Weights of a small mixture-of-experts language model, trained from scratch on English Wikipedia.
Size: 12 layers, width 192, 32.9M parameters.
Experts: 32 squared ReLU neurons an expert, 8 picks a token.
Training: a variant of SOAP for the experts, 5585 steps.
Below are experts of layer 3 (counted from 0) of a mixture-of-experts language model. Rows are named up (a neuron's input weights, with its number) and show model dimensions 0-191. Each number is 128 + 32 x the weight over its row's rms, rounded and kept within 0 to 255.
Before each expert's rows: a language model's description of what the expert responds to. This comes from a sample of Wikipedia text that the model never trained on.

# expert 61
It responds to: Quantifiers and adjectives. Quantifying or descriptive words before nouns, such as most, all, many, not, different, large, public, and list labels like Most recent.
up0 [161 109 190 166 102  93 150 154 139 153  95 110 120  73 170  74 157 149 154 119 175 109 163 142 103 126 125 122 129 136 116 107 124 188 135 127 133 136 106 104 158 126 103 105 117 119 187 170 191  74 159 124 110 124 110 124 186 113 159 163 141  49 139 178 139 107 132 133 124 167  98  50 176 116 176 141 213 133 125 124  84 129 203 143  83 112 138 141 108  89  87  92 162 154 139 156  92  80 111 149 153 136 118  95 144  70 133 124 141 153  83 160 115 125 140 132 155 101 171 169 116 133 154 122 143 182 149 157 103 103 144  93 135  61 138 119 110 137 177 201 145 164 105  96 107 129 192 100 175 118 156 110 113 104  60 151 153 105 105  86 111 133  81 108 133 154 132 148 111  89 110 104 132 112 140 137 152 139  93 146 192 149 105  49 144 123  65 126 160 109 171  56]
up1 [149 173 124  97 158 148  89 131 143 141 116  91 123 114 116 170 164 140  98 125 124 115 160 119 120 161  93 133 135 132 131 107 190 143  90  84  94  60 143 109 137 164  78 154 102 133  65 158 142 115 134 132 112  76 146  84 124 175 130 157 139 150 190  96  84 126 115  54 136 185  95 125 165  68 110  98 155  82 133  77 130 121 190  93 109 167 148  92 107 152 121  94 155 112 166  99 117  67 124 155 103 132 148 128  92 110 163 120  70 166 143 125 112 111 155 159 140 181  74 183  56 108  60 112 104 133 115 168 160 156 181 127 164 142 136  86 135 100 149 124 158 161 137 132 176 124 207 144 147 137 161 120 129  84 155 157 147  85 169 155 125 149  68 118 109 182 165 147 100  91 172 106 135 133 140 165 100 133 174 122 181 114 176  75 135 157 110  52  96 165 117 112]

# expert 14
It responds to: Commas. Commas ending clauses or phrases in prose, e.g. after introductory phrases or list items, plus thousands commas in numbers.
up0 [128 140 165 125 127 150 120 123  75  43  98 107 152  98 101 145 188 135 171 158 128 105 171 163 109 129 159 157 130 130 147 116 110 119  83 146 153 101 120 114 142 138 154 120 183 141 173 124 181 158 168 135 180  95 121 147 151 102 133 107  74 202 124 129  58 162 157  99 122 118 120 107 103 117 147 150 150 176 169 125 148 112 189 109 147 114 153 130 224 130 128  91  97 147  85 113 116  96 156 126 138 183 173  67 132 146  94 108 188 156  88 122 140 185  83 136  93 129 120 131 125 103 151 144 153  85 137  45  58 142 150 141 107  84  82 148 132 125 158 155 104 111 105 109 112 111 180 104 139 192 131  83 164 111 104 153 119 128 127 100 153  94  69 100 113 147  93  81 144 132  67 151 157  81 132 142 116 144 103 123 136  70  85 138 190  89 174 132 148 114  75  66]
up1 [116 139 104 111 107 154 129 102 161 141  96  83 107 136 133 157 102 111  35 124 126  70 117 129 105 152  85 124 119 145 148  91 136 220 157 127 147 102 113 135 112 122 160  87 139 163 241 192 109 168  86 105 120 113 102 142 178 128 129 139 106 137 145 106 141 117 159 109 106 109 161 119 144 181 108 100 118 144 157 132 206 140 148 188 140 134 129 180 125 175 109 155 160  89  69 143 159 103 178 128 161  88  75 176 113 113 142 122 106 119  94 165 112 104 113  98 157 188 174 154 127 110 138 127 153  90 206 113 138 148 141  80 106  85 142 145 117 138 114 107  91 103 105 108 101 180  73 114 212 126 102 121 156 132  64 162 188 107 125 145 111  96 116 130  57 121 158 125 106  78 105  85 123  77  94 144 126 159 126 119  91 137 145 137 174 147 143 180 165 162  95 125]

# expert 44
It responds to: Foreign word-internal pieces. Lowercase middle or ending fragments of non-English names, often h, ak, ach, ş, e.g. Ipoh, Džumhur, Myung-bak.
up0 [121 154 167 132  97  84 145  77 141 134  59  94 143 157 112 189 148 163 128 161 153 119 136  98 112 143 117 152 100 137 119 144 119 132 190  93 113  71 102 114  89 148 145 120 140 188 158 110 176  83 118  83 103 147  85 154  89 108 144 122 112 135 119  77 121 123 106 129 102  68 121 120  84  94 153 154 161  75 120 106 141 140 162 156  97 135 104 151  87  90  73 149 112 101 159 139 140 121 133 143 211 129 113 143 152 111 153  92 128 134 101 204 150 188 191 148  66  82  90 107 150 110  79 115 153 145 149 128 202 169 147  64 186 118 112  86 167 129 158 155 135 147 122 117  68 160  83 138 130 144 103 119 186  99 166 136 107  65 155  94 110 173 163 132 117 118 149 115  87 127 120 179 136 140 117 170 130  99 143 117 135  63 106  49 140 157 172 160 125 195 109 162]
up1 [173  89 132 117 128 104 154 150 155 146 121 105 155 121  81 145 104 193 128  71  74  86 188 136 125 147 124  84 143 121 142 140  70 121 133 117 169  87 168 176 150 124 109 149 135 105 155 139 102  60 153  87  80 125 103 104 151 110  92 128 170 136 163 111 147 151 123 177 111 166 178 122 151 136 108  68 150 190 108  88 114 124 101 134 109 124 126 143 205 152 111 111 149 138 111 130 151  33 105 157 134 112 169 116 114 140 131 153  84 163 135 101 197 151  98 113 138 129 177 108 146 129  93  80 176 176 113 114 151 122 105 193 154 164 179 166 148 124 136 180 129 116 111  83  73 203  69 106 120 158 153 123 103 136 121 170 119 144 103 173 145 111  71 100 129 102 140 164 124  84  91  87 106 207 107 140 129 106 157 139 128 142 152 171  93 171  99 154  40 104 132 113]

# expert 20
It responds to: Pronouns and subject nouns. Pronouns and head nouns acting as clause subjects, especially who after a comma, he, it, their, population, census.
up0 [107 173 100  93 138 120 116 109 178  90 163 130 144 163 116 145 101 134 147 128 177 148 159 137 120 120  83  75 160 151 167 148 132 117 119 162 123 136 128 136  90 107 114 118  89  98 128 175 123 144 139 163 133 126 118 149 122 172 153 160 134  86 119  92 149 157 126 137 138  67 142 206 198 123 118 123  94 133 202 166  85 128  94 151 129  89 110 162 108 153 113 181 157  64 129 177 108  99  94 168 136 118 130 173  99 104 127 149 150 148  88 145 142  97 138  78  89 128 104  83  96 156 112  90  97 114 153 130 158 148  71  58 128 143 135 197 143 122 145 161 141  81  76  82 102 139 242 113 118 155 164 132  99 131 115  86 164 143  77 138 115  93 187 137 121 169  67 161 174  79  90 111  51 100 153 132 127 185 108 142  77 191 127 180 115 158 111 112 141 117 126 107]
up1 [149 122  93 120 100 128 136 115 113  94 159  92 124 164 140 150 251 204 110 128 149 178 159 132 153 166 160 147 140 141 170 174 160 103 141  97  83  93  97  89 133 115 143  94  93 136 123 144 102 160  81 148  65  81 136 162  87 132 104 132 103 159 119 105 145  76  90  65  76  73 153 128  89 156 142 173  83  88 156 159 134 135 169 106  96  97 118 161 156 153 106 136 141 147 118 135 124 106 176 116 101 177  64 157 117 146 117 155 175  97 156 159 113 111 133 187 124 108  98 139  86 158 157 115  96 149 217 141 122 144 153 126 115 166  71  84 125  77 111 193  98 122 135 168  89 106 168 155 166 133  86 106  82 115 144 168 136 150  46 135  95 135 148 116  80 101 145 114  92 113 127 114  95 142 189 117 104 155 117 142 133 134 163 175 114 109 152 128 165 104  87 130]

# expert 2
It responds to: Proper nouns, infobox labels. Capitalized names, places and infobox or section labels after pipes, dashes or line starts, e.g. Texas, Kingdom, Economy, legacy.
up0 [135 137 187  86  69 155 150 149  84 125 113  81 103 106 136  91 193 128  87 133 152 125 136 106 152  95 172 127 147 126 175  96 137 137 121 104 155 117 105 168 136 108 146 115 145 112 155 104 153 155 119  90 148 154  82 106 122 148 120 153 190  83  76 202 133 161 128 124 137 100 147 118 165 182  78 158 102 134 101 144 118 157 176 129  74 112 184 111 156 141 119  59 159 141 132 104  80 127 110 115 108 170 138  91 145 133 159 163  73 140 169 131 128 132 158 141 152 139 123 162  99 123 114 141 126 184 222 164 106 124 106 142 131 108 108  67 111 163  82 164 173 139 144  65 121 167  84  67 144 158  84 126 126  82 135 243 137 147 116 116 132  95 135 122 152  71 102 101 102  76 142 171 167  78 109 151 118 174 110 106 163 164 136 113 161 124  88 191 134 178 136 112]
up1 [130 127  85 138 186 143 149 172 120  60 118 149 100 142 103 126 116  47 123 157 134  95 102 167 179 120 162 116 202  53 157  86 137 188 134 124 137 107 175 200  89  84 166 136  92  74 116 146 113 114  88 190  82 136 149 127 121 135 145 180 181 148 138 137 128 106 100 108 107 114 142 153 106 115 114 111  97  98 144  81 130 114 168 155  91 131 140 154  65 180 112 126 146 139 108 114 100 174 127 138 112 141 152  52 153 193  94 156 204 168  99  66 143  76 161  97 158 172 160 174 158  62  95  73 121 169 137  69 124 175 127 164 137 118 126 159  79 125 117 128  98  73 108 143 150 122 151 111 151  96 113 110 124 189  90 167 129  82 109 127 177  95 147 124 118 161 156 137 116 106 147 136 135 142 138 111 155 116 157 111 141 142 132 107 130 123 145 118 121  68 175 127]

# expert 35
It responds to: Place-name second words. Second part of multiword names and country names: States after United, York after New, Sussex, Stone, plus France, Germany, England.
up0 [158 171  73 123 123 125 169 164 156 143  58 127 133 122 128 108  79  85 162 130 160 143 130 130 150 163 198 186 100 127 151  92 110 124 130  89 163 174 112 164 182 115  72 165  40 117 146 173 151 115 194 118 122  94 104 132 119 161 119 168 143 137 156 151  97 153 139 141 110 203 160 133 191 123 142 126  97 110 151 131 130 127 165 134  70 165 169 115 126 136 154 102 156 104  40 122  66 154 167 139 130  97 124  67 113 194  94  96 160  78 147 173 155 120  89 125 120 143 175 136 144  99  98 101 122 100 142 119 135 113 148  88  92 140 163  54 123 140 141 111 115 133 154  89 133 122  81 121 145 147 153 102 130 144 114  95 178  88 126 150 118 144  99 140  95 126 140 117  99  56 124 143 160  85 159  61 159 169 137 139 139  81 152  77  81  95 123 129 121 118  41 146]
up1 [143  81 180 110 185 174 150 150 109  58 140 141 128 137 103 145 103 140  85 156 123 131 153 145 115 155  89  62 150  84 122  81 158 134 171  92 162  74 150  52  94  77 144 143 216 136 126  92 159 153 164  96 143 153 117 119  84 114 164 146  88 117 122 198 118 139  88 180 142 102 186 176 136  99 183 118 146 116 142 112 119 143  81  84 181 147 125 103 140  95 107  86  88 110  71 118 134 139 186 120  77 127 132  52 130 142 154  58 144 187 131 138 134  76 127 145  99 160 119  85 173 122 111 120 157 137 160 140 111 111  97 121 114 171 171  83 130 156 151 112  92 151 148 159 142 169 149 142 168 134  98 138 105  87 109 167 158 103 131 142 133 153 143 143 143 153 123 131 127 121  72  88 189 103 180 154 100  99 175  65 121 100 121 133 157 142 129 117 125 134 182 182]

# expert 51
It responds to: Name suffix pieces. Final syllables of place and personal names after a consonant, such as -ton, -ville, -ie, -field, -wood, -le.
up0 [153  79 164 116 174 156 177  91 141 100 112 134 118 134  97 155 131 138 106 176  97 154 130 101 122  71 129 143 137 140  81 165  95 114 123 128 144 181 173 115 112 113 163 169 169  69 166 150 158 109  62 128 115 164  79 128 113 114  90 128 129 130 100 184 129  88 108 152 138 122 128  93 144  76 199 147 166 118 129 158 170 108 133 121  93 107 119 162 152 144 101 135 122 139  98 153 127 101 128 117 155 114 131  85 164 165 152 167 106  70  95 182 136  94 144  99  95 131 137  83  85 147 148 154 133 184 151 154  82  90 132 162 129 147  48 104  93 132 116 140 138  39 153 136 163 181 116 106 198 183 107 151 211  86 104 133 104 171 132 129 153 165 143  83 158 129  56  65 123 146 110 172 114 172 121 122 137 111 148 119  91 100  55 150 142 138  60  73 140 119 111 106]
up1 [159 136 105 115 201 141 119 132 128 129  70 137 100 102 169 187 148  80 127 144 111 125 169 171 161  98 155  75  69 114 136 102  85 106 108 157 130 157 131 132 176 130 111 142 128 146  91 121  85 144 123  99 160  96 167  76 133 137 117 168  77  86 144 113 163 161 184 159 177 142  73  92 122 117 142 162 156 116 125 136 106 127 170  84 127  40 126 141 101 154 109 108 131 117 147 121 115 146  95  71 122 180 117 107  99 193  84 106 154 184 149 120 148 143 111 125 111 184 167 145  94 141  94 138 144  75 130 107 169  65 162 135 164  93 115 178 176 124 182 181 173 144 162  74 113 123 163 132 186 152 159 100  86 109 122 116 112 105 168 165 148 157 139 102 168 133 115  85 164 146  79 122  83 120 205  84 181  77 161 180 101 121 139 119 116 139  97  82  88 125 108 137]

# expert 3
It responds to: Mixed list and verb tokens. Hyphens in list items, year prefixes 19/20, periods and table pipes, plus participles after was like released, born, used.
up0 [185  99  97 106 135  70  87 102 135  71 153 188 109 154 138  85 109 183 131 142 147 134 165 123 162 127 141 154  50 138 182 110 102 147 146 101 150 105 147  95 140  86 128 117 180 128  92 131  95 113 118 125  89 141  59 138 130 100 179 182 136 154  88 152 113 160 134 135  95 126  55 141 159 149  98 129 139 156 161 181  70 109 189 152 108  91 149 157 191 161 108 112 177  53 141 151 109 137 129 105 106 123 164 102 113 114  95 121 129 115 137 111 177  81 175 140 125 121  72 118 152 107 144 106 194 112 161 186 110 189 122 178 118 145 120  60  94 156 129  97 130 111  89  70 131 156  88  97 158 141 126 111 134 169  82 108  95 154 124 131 123 165 139 112 171 147 137 161 105 128 138 157 126 150 131 145 142  92 202 125  85 169 170  92 201 134  97 125 155  97 162  77]
up1 [116  78 143 119 149  97  97 128 110  95 142  76 135 141 126 126 132  81 104 204  86 121 157 124 149 104  67 100  90  96 148 131 146 177 133  86 145 107 113 142 130 176 100 132 123 199 131 144 101 178 100 116  87 100 109 105 132 103  88 164 162 137  88 107 173 131 141 130  68 113 144 128 141  59  88 167 146 140 114 164 123 127  88  95 170  69 184 134 182  94 123 131 137  71 160 161  82 139 174 104 175 138  95  74 148 133 174 144 172 118 114 202 119 166 125 165 134 149 100 145 180 176  44 124  86 128 108 166 160 114  93 100 107 137 105 129 150 148 166 110 144  88 129 163 121 186 138 127 206 130 124 188 101 165 125 142 142 149 132 139 119 214 147 163  99 137 203 152 115  99 121  68 149 113  99 125 112 128 112 137 138 130 147 105 173 136 138 110 205 129 155 124]

# expert 31
It responds to: Common nouns after determiners. Concrete or role nouns after the, a, his, such as role, father, system, players, crew, plus "up" in lead up, run-up.
up0 [128 119 156  92  91 157 151 201 113 121 137 108  71 113 133 138 111 136 165  87 147 145 156  99 198  95 140 204 173 173 126  56 148 132 149  93 182 133  80 121 136 107 101 203  78 124 139 177 141 105 154 153 167 132 127 124 176 156 125 145 138  89 119  93 140 116 129 119 127 105 111 192 122 115  98 173 107 186 111 144 161 163 191 179  68 124 150 132 158 135 168 151 178 138 128 129  86  77 110 131 133 118  99 144 148 131  73  95 138 165 115 183 141  95  62  90  44 136 143 149  72 172 134 129 138 128 157 153 139 114  98  72 112 134 156 144 167 160  95 177  80 155 118  91  76 153 170 152 147 152  95  95 118 124  74 169 121 145 126 142  35 126 116 152  93 123 152 181  89 118 134 122 130 102 106  97 129 149 166 149 125 111 138  95 157 140 123 127 115 161  75  93]
up1 [162 135 160  78 107 104 101 106 125 187  82 120 138  71 140 118 112 137  62 115 139 143 134 169 103 106  80  84 120 100 159 103  96  99  83 167 132  79  82 212 169  88 123 161 111 161 166 159 115  94 144 131 128 116  63 129 203 133 141 136 110 167 151 113 138 195 136 143 174 157  89 153 166 110  96 137 167 130 104  94 129 142 148 155 109  80 152 135 106 114 108 121 145 136  96 113  96 110 153 167 136 172 129 127 191  80 113 196 164 148  82 113 197 121 156 142  75 149 135 127 136 137 136 159 154 184 175  76 111 151  66 180 183 147 130 150 109 100 110 139 121 166 118  69  52 134 163 107 162 112 104 140 104 116  94 176 150  61 115 126 101 142 136 102 122 109 187  87  91 104 167 143 105 125 170 110  84 155 103 131 114 110 146 160 134 139 111 113 154 135 124  52]

# expert 13
It responds to: Table cell separators. Pipe separators between table cells, semicolons in result lists, and month names inside dates such as November, July, September.
up0 [146  98 168 119 160 183 149 180  91 109 137  86 111  60 149 160 192 178 105 168 163 125 114 100 119 132 127  90 164 112 125 112  99 127  99 181  75 143  86 144 123 133 129 145 145  97 167 118 198  81  66 140 143 147 101 127  45 173 116 123 134  99 152 131  60 169 156 155 139 128 121 111 138 132  76 169 152 124  68 128 109 162 188 123 119 118 152 134 160 142 171 116 175 134 130  88  78  89 125 145 155 109 151 103 153 145 144 118 177 131 117 135 155 137 107 172 100 149 104 103 116 111 137 108 120 163 189 145 118  91 110 111 106 119 114  93  65 191  30 101 105 158 114 146  96 168 150 113 182 154 160 110  85 152  96 174 182 142  97 120  81  71  97  96 163 137 166 139 114  97 140 118  93 143 132 127 134 115  94  95 166  69 173  92 107  84 155  94 109  79 120  94]
up1 [121  98 111 103 186 136  84 122 116 148 117  70 141 110 111 106 105 128 115 125 185 117 157 131 103  92 141  43 117 156 123 123 114 141 135 187 113  98 122 153 169 100 128 121 149 157 149 157 111  87 105  86 115 110  64 122 176 159 138 168 107 121 153 119 141 107 147 150 194 139  89 103 152 139 118 153 187 166 149 135  72 157 149 166 114 150 109 156 143 120 138 141 120 137 131  74 125  79  96 143  91  99 129 125 138  91  99 173 131 105 115 142 105  85 160  91 117  94 125 181  93 129 114 116 113 148 229 115  85  78  94 133 176 101 105 144 151 185 109 193 166 132 102 128  68 148 138  40 182 157 163 137 116 112 114 198  94 176 107 103 170 135 113 166 137 171 119 148 158  49 153  85  91  79 150 178 164  77 192 122 189 117 136 113 152 134 105  99 112 124 145 111]

# expert 60
It responds to: Colons and list punctuation. Colons after infobox field labels like Website:, Walk-on music:, Founded:, plus semicolons, commas, including, and pipes before listed items.
up0 [107  85 133  82 116  98 195  78  92 133 164 168  92 125 160 139 157 121 170  81 167 122 111 147  52  90 174 124 104 180 141 118  90 119 145 109 138 154  65 105 162 155 147  78  98 146 119 135 155 153 116 197 143 172  94 156 119 136 142  98 115  62 169 179 109 158 140 121 172 110 132  87 130 121 142 141 101 119  66 139  92 153 149 120 104 192 100 105 107  99 112 175 194 143  87 159 129 112 100 125 137 162 136 120 122  77 159 141 127 102  86 115 148 177 136 130 128 113 167 125 122 123 179  78  90  88 171 141 124 137 145 114 130 119 181 200 115 125  58 142 137 132  99 133 123  94 126 118 181 199 138 139 144 131 149 160 137 107 165 107 106  89 129 120 145  71 128 101  78 140 233 124  92 111  92 105 136  96 103 123 110  45 167 113 142 137  62 148 110 110  90 147]
up1 [141 170  86  57 124 129 160 149 107  50 130 111 124 106 147 103 169 136 142 128 145 138 176 152 126 103 120 116  93 122 140 124 138 166 133  92 124  99 103 149 143  81 118 156 136  86 210 174 133 151 161 136 118 147  95 179  67 157 168 127 144  72  84 184  99  94 133 141 135  92 175 152 167 148 120 151 120 100 117 142  98  91 110 158  69  72 141 118 155 176 109 185 118  67 158 129  76 127 141 174 161 142 119 108 120 104 103 206  68 217 211 133 129 143 185  87 125 104 187 125 107 121 141 117 130 190 183 194  88 142 121 131 141  92 127 162 125 123 108 162 145 104 169 127  94 107 136 112 180 160  67 104 121 108 113 156 132 139 155  92  68 130  89 106 133 122 124 111 123 186  86 113 107 161 126 142 130 137  65  62 153 137 138  98 125 117 128 116 122 132 136 110]

# expert 52
It responds to: Clause-linking words, brackets. Temporal or linking words after, when, until, during, with, and opening brackets and === section markers, e.g. two years after.
up0 [109  76 143 170 107 138 109 160  77  68 138 117 153  62 142 126 147 147  92 145 157  98 156 167 100  45 121 152 127 171 115  98 112 120  71 165 164 112 112 150 140 103 117 119 133 133 149 117 178  83 113 173 112 135  72 102 125 160 210 121 109 120 131 104 104 105 138 196 162 175 117 184 139 127 133 120 141 116 146 155 192 184 123 115  99 127 158 194 108  98 139 143 169 146 128 120 135 137 116 143  72 117  88  41 177 112 164 106 140 148 131 123 144 134 130 161 134 154 113 122 146 152 162  82 115 136 132 139 137  71  90 129 113 159 149  96 116 148  97  95  84 163 121  40 138 176  86  58  99 177 137 159 119  64 122 200 123 146 124 124 110 113 167  80 143  79 194 168 130  92  90 101 173  89 134 107 118  95 123 167 129 113  91 160 123 176 166  98 166 130 131 127]
up1 [132 136  91 101 146 177 129 112 153 189 127  76 157 137 108 123 105  88 148 117 181 174 166  53 135  94 127 150 105 118  49 130 119 106 118 170 135  82 131 133 123 143 137  82 123 134 156 110 181  31 100 155  76  97 177 150 124 140 115 136 136  70  99 143 116 124  89 130 148  96 121 136 179 124 181 169  97  85 118 179 147 153 104 160 139 138  86 161 142 140 155 189 174  89 150 150 168 131 167 129 153 155  78  72 143 151 143 108 159 162 137 160 119 118 163 113  83 143 117  70 119 161 113 114  93 131 140  64 107 100  96 102  48 125 125  90 117 170 131 175  97 154 125 100 136  61  97 166 181 131 158 133 108 105 101  69 169 152 148 135  97  95 152 118 173 107 117 167 155 107 141 116 151 142 149 108 170 131  82 110 104 128  72 117  72 165 118 132  93 210 125 137]